{
  "d_model": 256,
  "n_experts": 96,
  "moe_layers": [1, 3, 5, 7, 9, 11],
  "routed_scale": 4.9,
  "balance_bias": true,
  "router_logit_norm": 2.0,
  "init_std_router": 0.0136,
  "lr_router": 0.000645,
  "norm": "rmsnorm",
  "tie_embeddings": false,
  "beta1": 0.95,
  "grad_clip": 2.0,
  "batch_tokens": [65536, 131072],
  "steps": 4610
}
Below are experts of layer 3 (counted from 0) of a mixture-of-experts language model. Rows are named router (the router's row for the expert), gate (a neuron's input weights, with its number), up (a neuron's input weights, with its number) and show model dimensions 128-191. Each number is 128 + 24 x the weight over its row's rms, rounded and kept within 0 to 255. Numbers have three digits each.
After each expert's rows: a language model's description of what the expert responds to; "comes after" lists some tokens at least twice as common just before its tokens as in all text. This comes from a sample of Wikipedia text that the model never trained on. Tokens count by the router's weight.

# expert 13
router:066188117171121159139129140115139101146129128125091141120155171170104154121108132148116099150090178108134134131103160139126097166075145160086171119099082159139145080139102096142114140151149137
gate0:151173139117089101111144164129142128126124112106152137085113139119090136121133136175155145081119132122147131134102093118077109134130149124120143072146100176112111109110080141081092130134105166
up0:136130083127122157133110135159121103130142141140107157124114115136096119123120096107102126164148097159180122139147128124132164115143155172143166159146130166117120147134099097124173122150125149
gate1:105104128134139111129147144122154132115158093124144078136092172162151125145102086126086127102100124118075070123185153085159128127124137123132104109110161100115140147127100128135153096130178140
up1:115111154113126123174153093145103157121128117151127122118087136155156118119170140114137132136143141177105156114161167115113119085149084139128140112168147154064124120076106088122112106125144155
gate2:137107101157101139104115127098134128132149091140127133152148141130177152103145133119127122096123121081117120138117151130090107131142133123104108130091155168163137139163129119145132134079130130
up2:154132122107166139137149127142159150134094126090177146113111111158110084153085141121130104115097145154152141118169124119178139099103115126154141123150094143133158127082107149144104152136110147
gate3:138152193127099144124143153113117102119143108140134124164104127112134150117150150139129094101124126088130137138183110124148146127126097083176157141129136133125094137156142149149152130148142157
up3:138137156150137116152130130091108081086109096136128142136153147107104170107164140128132068120140168107139124123146154120112131131110129141137120145135138143108129128106153102117184187139158114
gate4:168181120184137115156140148094121101158125120112098202090117076121129163116120137134090105160123153077109090126135168124126090142115150144116132122127154085112141132125172118136130134128138138
up4:148174075118102117119158109134147152130154113136130146076125131151155137151136147125130109104132122144160087136162145095177119186133132175127158082085104134134139091129135095128110121144135119
gate5:146142123093131152077128149085121144152155134102110154107101151160172143136141132110146133097158119111086134131085102095113124125093120136117118126145139082143112111128127134155135140115147096
up5:123143148116161118165145164099099127090141118117130124105156122181092085136134147142141126148127080195143113135132133153141119142102108116133128151122169146110123077146134108122114121164125182
gate6:134138136173080140129145090096134110102128161107130170111111121174150126094110115154125172109116149126118076083118149091089106122146129080129122166083125112122152136113120087100140124135109151
up6:120142102097153136121073119131106072205113129113105086160114142124105129107114135124099143173117085143131111144085089144145043117110064143144110139138117132155142164114141143118107174168155171
gate7:117126140137131170113131135151114128149142120090137118155148132108125141128124141104123172091119152112114151160156134095135091147104127118124112144128110142100150140134122105146116151129120129
up7:161157176128112174142153134118139146146146106150133128150092119112158145114141151105144159085159157142104135140133114100153106132130111135177124128147113181071163100165114096132119118150105123
gate8:137117158160152118114089132137105146138142067139108138122142164130141140191138118139129134099110123109135131121126109103075074135144112133082126169070142087175161098136139158115170139111070169
up8:138126088156100128137148126126128121124132186134159106137127086132104131068124118117125112120128146150095134145117138138168171151101105141177153098165137132085082150139144089119104118136164113
gate9:104079098115151137139114124160147140112094145153137155120132118163133090116121116112148145103118115131118128122117128133118151157106139143102123089144139171152087125126111113109146151154124131
up9:113090066117128189128063107153121089147122149106108130156126129137170128067108125107159141107115115110143140154089078131127119120138151116138157152120119110170102160103158103134102174110086124
gate10:108096116091129131121134136078160103169112116139111121103119109088131157113115161186156113121128113108097127148118095107128082144132128110120119113146122108123071152180122121117105153108147152
up10:152152118130135087151115119164095173088135143107142140147150137138141082107140132043095163118122154157130111114141147133146121124094106142123161124153124119151183098111117148133113137139116094
gate11:163142164128115137124127093083139122157128091122159170124122142153159145112151157118100139128104104151155097108142112144144141152086171141114099136165158137091128140128097111150161111136143092
up11:147169102162118131107103149086131115182140095145162128093111127103118124149149124115127103090109108091136120115150101112147168101117164144105159122152150119119138136156113101137173135139139136
gate12:100122172129113153100144159076125099130136121163112154091120145120149085139157105139111108140106101119132151093146137116155129119167099129132153146108148159173111071111155132129133110160117127
up12:092098133116168148117149153102091101125113124186125151074163139121119075160143142143084096116118117130143145129157110129159118104159110118123135144107150171144101095117144135161116142116084115
gate13:143130152132097137114114109092150109090140140159149083129119065091136118128140148105107106123129136142171110097138142133101109114138150115092114103119155130136145103106126137122145143116132120
up13:160123110154091121135137126126153113132115148161145129091119109147128135153171164117119095080150162147137121115131096115140119112160111160162085115153091134150165125114118109120195102133140125
gate14:126151122117124140116159121160154125128132172091164119134125119145146122152147121123109111121197155132143137141125106172096135147150125149120109117134132115104158142169128115136142081128104141
up14:150128139166129168130098095132157134161100116118144120144127119122146135183097125129096124096130142124161158163106135093118143150137127089085138157155150162159121117153144115109106097163121095
It responds to: Piece after initial letter
comes after: " S", "S", " s", " M", "M", " m"

# expert 31
router:065161140128115112123069146133087151149131140126095105126133120148111141149097141131161108104152125149132140130128127152102114135151146132144131133193138167158125121161155102135160135139149153
gate0:137156139141137159136120170091120146156091146084126138112130105123145101122131128106118143087160099137101161144089116112131150118137179097133115151114106096125153120112118144106128099111162174
up0:138117141149138062113139126117120089113117118120126128129148123126109134123161175138143146141103134120142098147145119134131108136139142129127057121113163171135164142119117111120126130119100118
gate1:129154102158147133106133134111090129136107070079084139121170146135145149124143115149131152144164130125130129174149075113052119151110126102098121172110138100153145176115105125134151135101107134
up1:125129132118092112184138131146123172088116181168139120093129149132131104114121112132119102154126132126158138128112174153145098129154144159141134171146057143103082077127121158100110070133158086
gate2:132149146093140119150133131085124139112143149099151150115154125149106148138117111154177125087073132137085126102138137172133086145140072141117104109126102102121111134139133122120109155148129144
up2:117131092095149137147129151179117129112131141144157116092091132119089086124157124093118166177124079121119125171117133138111147115167130160145146124123108144104125108112100126120155107112136131
gate3:117148107149172104172073137111092109144117122139141079121120167122150157135169130122153116117107079156157135121143148149094193110166148159154117137157147124151074138089115150136160103169158111
up3:153080113136133124152111105061111108084163143130110070192150109090139143130091129132149138087137125118126117077117132120140100090136112117114092124131136127131122096112166110141106142125116127
gate4:136129152156144107126081158152128140152148146146102161140119104132077142115127110132123121133111183103119166108157127156101109140126123062138156114116179145137135113101093134119118147171130142
up4:127133183117123133107098138118125125177145142135083183144130136153163086143105119140155154086150148147123154131126130187101126141091143121125130117130161158147094101125094146104131113112108139
gate5:197157128114144140143158131153107148122073145108170146089113175120132169136122130134146126123156134146146166132129092097117119149117080144145166124132120137123142106134138158108166128138161116
up5:097150123151134114138151171147124130091164129115106127094145132116137097118162141100097150134141148152115110132127142151124133124150145097116117099146135115160130138171171116097112114092096161
gate6:126117146172153128140139145131086125151093134134138081101127152158097110114157187125143130094114124191122081109123083145120180119142115136074131154128100107129089143116156132114141134096125122
up6:181129135125125134090136128141162105076119160127137167143075106099115161146125096109105107123123124115160150101114117140114096135114121132122116187126140131099139152127130147081160129115149160
gate7:130158116153087157143120085141080151112147150153107133091129147119168122108132121119140103130135121144125114150098150095103107169131112146123089148143144116131132119116142107131157124169123120
up7:126136127147136140118126085118087119085143149151152118084100149115163167133099131136137118139066103142099129139125149118130119112145114157150127131141129114132173128099151163123197127157098141
gate8:109133171113120086148143122105117107139111160127147126120104125134118091097099133162170176149166099156149085123142119121112098140098162140114127096182111148149053117159126138085137135129153110
up8:126125167134143131107158176091091123113135138097147100138102132129122106141132125159181179175150139130162109124111122144104133130130159136094133141107104111109089110167156149120135115111098114
gate9:143156129145133092116169082126093050130108134141141170111101100139151131202130119103124094120110085100118118121107095165152123112130127162147107141137110117104145129112102119134115111138098121
up9:111147155192187121135150116153092093138150090161109143120127072136126114171106083162109146156094127167160134106126122151166123113151128144151120130095121116130114080161150103171143160131107176
gate10:118116083138116153136137111130138169167122081112135093113112164152108131140157119098071171108150132149136127127103170143109130094138155093129175147107138112129152145149130150126173167102118101
up10:112091137133097116122123117127145130115128161141122140169149126126132105163144139159165101184119152140138125109160080077136109136128125147151078129151142144123081135152119106119071109117136161
gate11:152144170151123131138176139103106137146096136123142140166130136141114139158133144162143110139160150133157092117113140141130111100131141098147115159132137146131123117112123125124136164095125149
up11:171149097105104105082106148172104140143182134142113107123111132080121138080123138067147168078119152139115161142103108136102151153142113118179135126106123137135148126142136148098146083141130166
gate12:113134160141119132130120095143144159130123136146074147115086079109143072077085137150157140151120155151116114113143198132125111115111162082094140074116093139142092141120149162170172146119110114
up12:149132123132120154153109147120071132119125099113166104096093122133148115161145085087093131139103151122122124163149180142142149125138131119118104106080146124143106132151141130123101120132125126
gate13:167153099138102080140141142153126126097138115114135157151139115126123163161146128140138095136132098105097089154125113145106137132151124116114144164124127113103118103076121143142110136137082096
up13:168122137137154152125125112110093114148122148101111155147139101117132161172125096109097137094137151126105105111129179127120118146157106104130122174134146087134082098109107129130094099109094103
gate14:139123154144152102126155147123159118167102130125136136135125169098109123086111135089076132088097181098131084094088111127112114127098086099158116136145142117135183119113112112154146140124142089
up14:157106141149107177139154154124135138120142127168121140133173147118141110109114104101165149140140133113100116166129121119117125111113164123171146141091144092113134134136129110089086097177126134
It responds to: Piece after initial T
comes after: " T", " t", "T", "t", " D", "at"

# expert 39
router:113166134123153092116120116136145144127120117119144113114109113175131143116080149101148075163144104153160105126150137109144161105141131127126111121126190125079151147090084131114121111139144136
gate0:148098157135130142130116112122146135157155126135104116116123091149136137110100071136113161147125133137087119156154143118149157149107119100121132163153141113127177108103152115094126079115105144
up0:081161102122082135128165121114141116079145111173129124114105138100120108116151178114148134105163118097181114103151131147097105129143078189122096101130122129117097137162096131144136146148155111
gate1:148160143109098154156119136128125084148086131153140146132137139115115146130157081112105121156140112047102116145183098163122120144117118128111139178122120104088110096138151139122084115167159117
up1:129112139152127147132150155145124121120073120127167164086112144132124107150135092129134107128153160130114084148125085175114139145125107109092125116101122180140111111191159115134132097114151115
gate2:175140152126100134137105111106124097112174065093151160127095148139142102099134101140109142142081153105120101131172143123113128147113127115105127160131154144140099147109150133100130141128166116
up2:062107137144113127085125124146159117135137134165106158142140129161110125131130087128150130112158126144136136122119132124173133110152133152118132107100113100156143166131104131150154098128093130
gate3:126133115111093160150121133151130106132147130121156119108119132132131068123117153104161068128145102155101141108106151119168144166140170119129113146118159130132133153161154108126156057140128137
up3:097155142116126113110105142147122107114090139149114111148101100142110118137128134068120098127088117128126108160162104138123106162110109134144118142122197143100116124140123142093112117109127124
gate4:151130144116128159133118142151094162105089136145147145154144117140127126156089158108101123130102100127162122159135131112110125150120098090129147099127099155115154158103146177137122139128120148
up4:121112157121125094137142115116148118137149131154172120109120110099142124087144110182167138110118122145128142069132116158122144134164159136135149164130160124103113112165080096089132101115159108
gate5:140100137125182123111138095104144109127098125131141103076127096158124121124138123077157099102140134148109104102161111098111101128083154119113130106123117181129141152094112121152073120133118095
up5:168152135150112153164140087177149079128094099116142134099129134134134103146148138142103065134138082118159135095104160097130180120144139107130124118083150128141088091125136156103105097144119132
gate6:132111137101124139108120097104153122130102100125101095084134154113139155190127086135096110134127171139116119119111148130098087102140072135152131123089120096134086134160137126134134095130119131
up6:135132108133150125133134128145118114113150166133125139179125110116112096089108111150123191080130168123127120097142123137089150140103189127095117119151150198144139120127115112105158134109160120
gate7:115104127139152086151104127151120127132104154125095095122095148156099131149105137078129148121174117090090131123182116114144075099132118126096112133105104112144121102098158144127132135101097136
up7:125104127143180100152124126155106117134128134140114108127137130133102165126103109096112147085148103080108137116139131106129094101128109149094128141108152106146132106087162137137137109064114191
gate8:103148139115137146115155127118132073146146123120093157097099158105101101141123120135108112138119091093132146176128086164137116151108100123096134097108151136125110129133106122113125178133106112
up8:146127094122146095106135126123124128134130119113148135108136146101071111163100112131087115131144114147096123173151097140139174114150106082103151130086153171177123112123099131118116134150115137
gate9:118135141116113132140115136116132111117167126094159136118147166129124138127119135093147088124093114171118148108109091117127112134186150159120103139134104136145109075121183147117099102121158085
up9:091087108100108115112138129160140103118105158084126126149135138142159138133117130131125134121184124140102131107086128128124113145155167121106115134097100126151089055094120129084113097135140119
gate10:090146127111108144173109178146143115104093148127170139085095131139140109135131131133115074121144136109142099109101112144109143138164110164144124115127155164177129112160103121123143170133162156
up10:150119074110107115060132090140093148122153140148107128152151163103143140130116123145150163086133142152084122124136137106144113126110120151119119116096121071121147128109137118139141060142125093
gate11:156155143116137141130146129115146120160132116134094144174113143117113153106104130169106165120155139121110138103136128141141143132120123129147108164098165121107131140085132113088056145130164152
up11:084102097109148101110073129140100110118125142074105171108123161139125125162071125122163089138106105161207107110108121097110110096159145066142162112089131137116107178161165113123121157112108103
gate12:129120145138145082143125119124069085117136138148162140128136132104131151131141141118115129154128119131081071111169101091128149149101134164138087115137162170111110110102125080103139166106150154
up12:096133118135158130099107157121168185119118134128073115114098084153126110130106106135131115113137099146166152161102114117095131135091168117099170103156096077132129154152129194139120105125086142
gate13:082153121095101115125098180139137107101120114147127089113174128084130111116120137093102098117108093128157158104139133107150132100140167149119152140168154072112142151136113108123103141139148150
up13:087169147125117100137082169129132108117107129143127073117138134065132083136137118110115089140127114126147115125122141132155080124161149162152149156148161096131147127162083134127120138144174176
gate14:150081133127118168138175194110118090125109161113151119127160107146125139089071094078094136129174110100137112115138108160094060129130117102140156121152085136131139153147126164131151139128102166
up14:148109116153100108111132086154092141121146112126104135089154120146137124148148114140111119120088093134174142133098129134198107122144122128109119187108085152134120121126099107094114122141130162
It responds to: Asian and African names
comes after: "k", "ak", "ik", "an", "uk", "ok"

# expert 63
router:108132187123139112125087069155100151112129109167107106113100136106127125137100156159136106067136142107146124095150132121138113101133110105162129153115161086153127115166110131135168118133176144
gate0:121141149165140106147100136133093098093087117174114101141122135158135123152119106133117158092114142110139098138156133147114125106122113144100086120116135159141128109099139128139103151147104155
up0:140108119116089145135086175131120146151102153124131156110103151139147152114116111099153139157137118106127138159155127150153153120129125141132132105125119079127101148114058103087157091154157118
gate1:116092127124136115134114103118144102122105151127120154133126106080135132153138148143130109122148144143144147164106125158170109132102169115177159107167128129148123146099106097152138145143160145
up1:096116137140132094120128108093131121118121142114113158132110093070145156146114132139117115113132141125151150145120114167162125144081174113163174115116125126147115132134109096159125116155148147
gate2:112140172110153159139157144122155139091120127104143116126114132124126151095133103172149140138164134156104118140069110182106132081117125132117119149073118085068119162161133147159139136156160098
up2:097109150135167099140109117146160158098163134117147128123146148137175158102143121179190182133154111149120103138100136126135121116120102131119113145106133086147158141125140136159153120112178140
gate3:128089138087181077122122107110149168134153137166136098122109131101151138152203110101125117122133126111143090136157132153109088143132108110157112076137117098146170160166131141132117160116124157
up3:127109109125131093146104132102130128099135127126122110163093161140120152154070123136104138165172110146128142135118137109135131089117175110079151121134097176131132099152071131140149172109158089
gate4:104126115105085077102120128150137114119127172147130179158096123104134124104130107099162164140119169134157118111116161121120148142139112123118137095137091139146141137120089116113121130152131114
up4:138137109116129072135107155155140109145093175138127144148153149121123137104155085116118134122133142136140125171112129122111169152163103149160134107135155110143126163095131110135149103130130124
gate5:136114148139105126128122144145159132160120126103088118140128156070097119145112078154131112161112139109111090136083155115130111127099120142101152103103116097124109148106131104161116113108132119
up5:185140131172155117143159109108120106162100113116108132097141149147158104139142137135136154166108152131103120131159133151128115120204122096103176134111086133164153144111101188149136126121086120
gate6:158115150158116113157131088182135105118157104129122146121169147108132117158135169129111139129110145135125110122094118123093128110109137120122137138068129132167125135118114127091120116068133099
up6:093149101123101130096160148108150169151086120105144149135138151109134100107120082110106143157109142116133151124115146152139156107143153135179141125157095138120091139110175116167105149124128158
gate7:153114151188146082181112120141138137134143089142153107145094141128139134133128114144051140095135161118123112124137167151127102132120122118154114085121130114152091154158108083150130130109117107
up7:144119134101106144078145118150147153147131089162124131150157129148112135134134167112153108106121132133136150112134147118135121110103123140121160134174109130090101124139123132119109127123152158
gate8:144146137139139122180149121087078110118135096097135177116112132138090151141127145137102134126090105121125107124140176138117105105112108138113102133104136148160152114123130122128108143130139137
up8:117126159085118112067147143148148131136147147169131114120153105156148161115089099100132111112157132124142134173131113151149128153125122129164125106134112113115104133156105109144144127144121133
gate9:091132104152130115174134126129127131127139111163132123112106119105128121135129126138104116133104134133113120156099125068147103142120147141115105090121090100132087126123150130158102145160124090
up9:139130148104106110121134108126122126130106128144103142125145115156145130154118104113126155116091081108125132124180122160115136128119167122147149179175121145096110159140127120118132073104125155
gate10:097117105097126126144119120129147109123112106097129161157100121144168134072137139133166098127097146122114191148114119131119094104120134104115121093147130135171138126108108169115080123128123104
up10:153133147118138131107126188125088119149138095162103137177141142101096142161131118113107163149143178134134102130123126100115128145151136147108108135099101148104120112138141135118182158119138153
gate11:132106161151095123165109152106110078071124129139128152178112103144121106120183131093131121129133146162136074141144159110109123143127137119134106102104125137131119086151093146128115129088158144
up11:136122142118118109122152117135179157133132122126124131125131097142136160104129130147109140125147108122112168121127101066146144110130134166136124134138142125140145123093138090132103099127096116
gate12:142122187132132128168129139083106127137106140117134102149175091159068168103135144151158153123137128099133126085140112131141159120143162183144101172135110144157134148111109115065090111120159148
up12:164134127106158094138139100133163103103123111139119142133081119102156126134119157163137097130130135120139166067117154128138080122105123118126136113114145130089143127101150119148150169132133073
gate13:137130136169120120143160117108102124128134160088133103093133129108119149138143131098130118099174142131123168099110151155143158121095070142106113160146137091143154121143153123096134093148101143
up13:151128125165127074142133102108091098102142066101153136153111125144094141152133132124151117161120097138119079121146102128173131117112106095126106134085138116099102119125118145136125174158132107
gate14:100133088157089145118142136076155128098148148136101140092168100200181085120139117160113178069133156118127142132115130126117183133116085101097096118092152112066108129155125128145134105097092125
up14:112084140128136115122118154171118159133115144133137147139151192075122159128135108084106048125111112131121094140123143124133101144109128139147119129146093164161144124131116108106110149100102135
It responds to: Sh- and L-word pieces
comes after: " Sh", " L", " sh", " D", " W", " T"

# expert 61
router:115155123150103112127164125149105141129103141139086102119161160130121144139089163134117089128098169141122150128086164172142096136086183148127158147114100118136115078126089105112139141154103136
gate0:136150097112120117120123161114120158116121152140118151105120134117124121144073083105139127146115147078184112131129118117153138115150089146130188139125116134182173153184154171117171134110136131
up0:150108142123141149141114073138120123139144092161162106147137118162143176096146180117122120101138119146072102118123139152123109119135160120109132105170113124073122088097129124138093094151135104
gate1:117113144104116141092135132112142110121120150152144178152127132109134148131139139095113092092110090137167153150115128128087126114140158115147121162122156066104119131190141148138109096139161101
up1:102130134151107156110084151137118121089178151128101142136149136113136118116135139158124147144105154105091128147094097141099159095127127109082133092097132131115125058090104138132128130138091119
gate2:129133174100106125106156139143149149140160124154098136144125134166119086130213134159152180124152137121118132138131125114157118138119162147152103104140145160140161095108118127127105150105108153
up2:132113133146129121111107130157095138136134129120139136125121122124135124147090113102150147096117155120161116104163122204105126112156154098131129128097155091081126145170138129166175123135150105
gate3:108099131155137139141133154168124161148178159143157160103130170171114146177139137137090150089124175148144099151142173109192136115133140163054127134149148145140104145162165135148126143112115150
up3:113097127168151118154139124139106154131164175143124140084114124149123142163129153122117156102137186137160106100133149125176133133121110155074105146158100163118137152126156100136145165129093169
gate4:092132151173151149103126156148187123126105133120143142117142121123087114111088105145118123143084145150103128084116134145128072130085103118123118142129149143105147102142150145088112149131097136
up4:099150170174143143105131156135147152149093115141142107113130116108130103085101140152116122139115148147118117093120132136114115114113116122118120126139138157128140106153142141072143140109102129
gate5:208175116129129161124126137158142129127128067121159122159103140149154096165090101103154115121185148136172158113142146145150132107139130134111147151127130111157124164175174123138106125177114118
up5:141077157141122125089095141114109132149088177132125133106151149120106135144125126149102140071119150130175114094130121155146133115177136102117132110136118132176130123127126107111136131156121120
gate6:111152099097086108145098117118099123093066154137122158103099084107160096111147087129102114161115179106122080110119144130126095119133140123163108135106107084130112156149111153104132121143125095
up6:167146133153106149117128125144110135164111125120179173076118098127175127131160092116124111122122128161126123124105065131138104141136124101117103182129148112094091149134110095118132120144142110
gate7:164133108116124100135117161131117116118141130116155170082105120115110150123111120111145152157105132128118115168139126125143148171135116121144119059133092137197164094144084121163107164113140153
up7:107138094130153150152123145147141119145143097140124149140092106125092097102098115175121144139113156112096113146129087163155182162128146141165128119119124128150148140102129133092193151105178134
gate8:132099131117150145138125168093157101082087152120115097167109160155094145163081108154131093102101128117170132093107117146147125149119131167182094140154149106094134146117129131169145128129092128
up8:145090103118095135134105117123129083149113069133134100135106154115149173167161118139163118157112118149176097161126131109156128126129160129157132118156106119070128134120119103129182078126156122
gate9:148141107128092122117108140097131151135146137139122156135132108171144129122106132091116139120126141122103109139144124112116123163065124096166095101145137145114130182116128176124165153148093128
up9:125123154121096108097117136154154093108122142147120122146155133171158156112126130099127131119115122117103109089181139100143112159065131156134069139162139125133133148123142183176089122113091143
gate10:108124185161118136096147138167123188097111159131140104147110119116093118121147107126116149144093091139126154169128120152140111084165139132145122101116099124099167118118130115176083084120112178
up10:117138173137113126081135135166137194120146162133129114100116113109119162134117141135140114145133097127119123145141121145124110080116110118118112106116089129105146127134111139166149102128114162
gate11:153212133160128097130116122096168140120132114110087150147130126110125153090128101155131139180128174115124160102152126162137093163148129125115124129108105113156158106110118110098116154087082097
up11:135127152085106121144162124181076125113126139101145134125112109190140119140119151137128094111170110160150114109135102097158143090154154146132123150124120160124179131150098122131133142133117131
gate12:144150157123095144091117093121148145134109065149138121148118139110106124123151126129153126129096124156114144133103126141163101149126177114112106153147109117110099156132155110115129074111132138
up12:120140109148144128109136134156144118127167150098139111097115122110167133148123110153100126120106126095147104112133101126114170097108130145169116139156138158136134101100120122101161174132113119
gate13:138102093154078117136161118158115139130160133098149134095142127086124139138096081142125135101086090117119132106122143154144180120114130125155132121141104159142107162129140137104158120124141100
up13:098146124149131147134159118114157121110115104145104100105111116160172134112107144101100175091169152149139117117104058111121068141135152132134119112118114146130140109137147090136103097108146116
gate14:118094062124100091155096140079153107152158087117113127065164138136103086119119136139057151079114126144119172094084110123155115134148138108123113133139158147138122172121170147116143148095131189
up14:136147147142160146100159128147120141166142147112146148189122106131102148142134116118161117161116125110133100197123175164129099140112113118128131107108115136104187088127115135133139106108119100
It responds to: Piece after initial M
comes after: " M", " m", "M", " S", " Am", "m"

# expert 36
router:168082154113102151067102110148071107135117138163110133111133107091102135139088122092137134101106133156156121099109082090135134119146124098135088136116156147131136159120132099143139127134114169
gate0:126138145107136128079159149123142151152095156165105093120130147148097149124116143122090149142113133138098139117134131094140156158120130125109141107146142158134120109122157135098125141141107157
up0:189140125105172166103112095116106085094136131123119115137137079093124121125144132098130112121157138091117165134096080138104091119120119160186143085100136119150132125148130134066118115179127159
gate1:201107144099122127093090174166173095102144128172117168119102112117114105141117117105112105116200152129116160136134122159083146149172130117168146169120093134178131117105145157110128081160101115
up1:173183128148085132151131155128156075114167110125125150087136100137088127162148140105121116191127120115167155127143161136135128156160089118116098147122114123134145086139163161109079136147082135
gate2:143119105167165125100123085140138119134109118143131144138158133130127153148106110150120117114104123125157107139110126156122152130112124138146139154140120099132160167130122143105142118118142148
up2:124114141076117115128149171152179111165102121123152127116135118132144116150111143156133083123145111131128119129081094124152120097139157126141163086136111132103116084119124111083110132103136132
gate3:128136143130100127096117147100141151126104159113162141130101135102100107121096115141120103147128112121112109130142157107131121137131109137148119143104119126118103102097105139123143097164087122
up3:138142145141128145159133131133139106103131096180119120158154146133140119128077130122124116112158127134107120108096112130103122093130126161129180148105151168118155115117130135154116173159159088
gate4:141156110159154128097107182143083133107153127123159095146078092105135143091137139138156124153160081105117130100158091125115064120140146134147100094103118121119119144153152122147104153159121169
up4:141104139111145115078096132130123120141157159121147146154101124144153132171113144114137116103150126145151129115151184133166156161140121151158137127189114120123079099116190124104140119090137123
gate5:144134136128157113160134147128154139147108128125148113132180158096111106123136132146104107125102109107159124170139131125131117132107129074171154137130093131135103106142175142117135113133062069
up5:159134123176155081087119150112122152111162175150136118140157141106146118139111122117113116068096158151137140095139113141115135124122134080147144134136111110135139132167163137114142146136064104
gate6:129081130098093078082162117173133144145072127163127140110147135127166129150121115161170132091138113143115107160087115108133115136137127161165138105156155096104110113089121140093131114091110166
up6:113146179113104112112110160139086135166117114097135148118159149110115156118105137082126130158106106110189130106119113127135112130094122160154097121134162157118090184099118145121105125114102139
gate7:140172089131104121153133145123125090121136120175117104149165113140107077131124134122146160119098106134158113141109174102110154144109109157140124143108152122140094135150140148105112171095126128
up7:143092147153156089145091135127084140130135152132118114087109096115159079184174117136105104111136117157148133161151123110152140130111088116136147174092129124168104136151121140120151069098100082
gate8:094090185155128150151139121165123118134127111132154106127117124077181167134138082109096150159152124172131157154131143097113107137137114116111100148109143109120160127069092131136120166121122122
up8:091102158123113137164127124160081150146143125101138136129114105136142124137102116097154129137147145165138150132118140116126084095143117129095073168097113150113160089148117133134152146128116090
gate9:168112115163156156063169145155107107104115159106118049094107122133092116161089104140154157131157179150104142152126103138126096144138132116159139171103145139119127116147139148117132118125121132
up9:142104119119093126106101104135124120091107121112159115141155157120144097150117108134109129091116062149124104143116129132166093126139155096118123168099120154166116131094141166183128172098094120
gate10:135122131103120117139158126133155106127142128133152138129139128110102154095122097080116133145124127133098144141135161110130122165141146073159119113074178063081118143087137119121125147106102127
up10:128138125160113141151123139150096178093184123115153107097105178107121131129124145146111118126113080126148115116145092130130165072083129161105094138116101154155112101162131119149087107105158110
gate11:131119163138139118121128138168166098129109135101130145140119122094144156129139082134122110135133114163112110083184166156138153133122147146157102153103139133158112107107086124178115141115091147
up11:128111103130102107100102144110124155153119156121168131125111130147112124120123182125125133152127112114115146123086101118115108100124128120169135148117109124101108105124137103135115119128096098
gate12:115143123155122135112134139137143125117136108099134102141162153061095102118114116153112166152126164117136086152162145119186124100115123101128105131119084156125137091119165127146154127084111101
up12:098125154110140122133142129133141145146145113106067108111131095088064073113101135131106155120128115153141106123153089089166163126102137138122145147123103128107183119088149099142134131085095096
gate13:148129149093088117152087094107108122153095134097071120107156139128146128090166149142118106134137115150192112116155108160144131139127102143136139153151117116189160100115132111107139162116156157
up13:152140119113114126107127126109117124120105098111067127122107069115155153115109132162127114148139106151088135178091123089142148168100173148140129145177178174135126140130128136090136115106147104
gate14:113124081119145134087140174143163117117101157143136110130109112151154152131131142143124140142090144089146104137115108047112165131117126099096095114153117143127113141135130172098136158124136115
up14:136090145161135172123087113071071110135148142128135145143138179134096141128113104121086125157167165141139164153125106177112135166110162108128149096134120112108125077126126107158116163141110162
It responds to: Short pieces in names
comes after: "l", "th", "h", "st", "b", "el"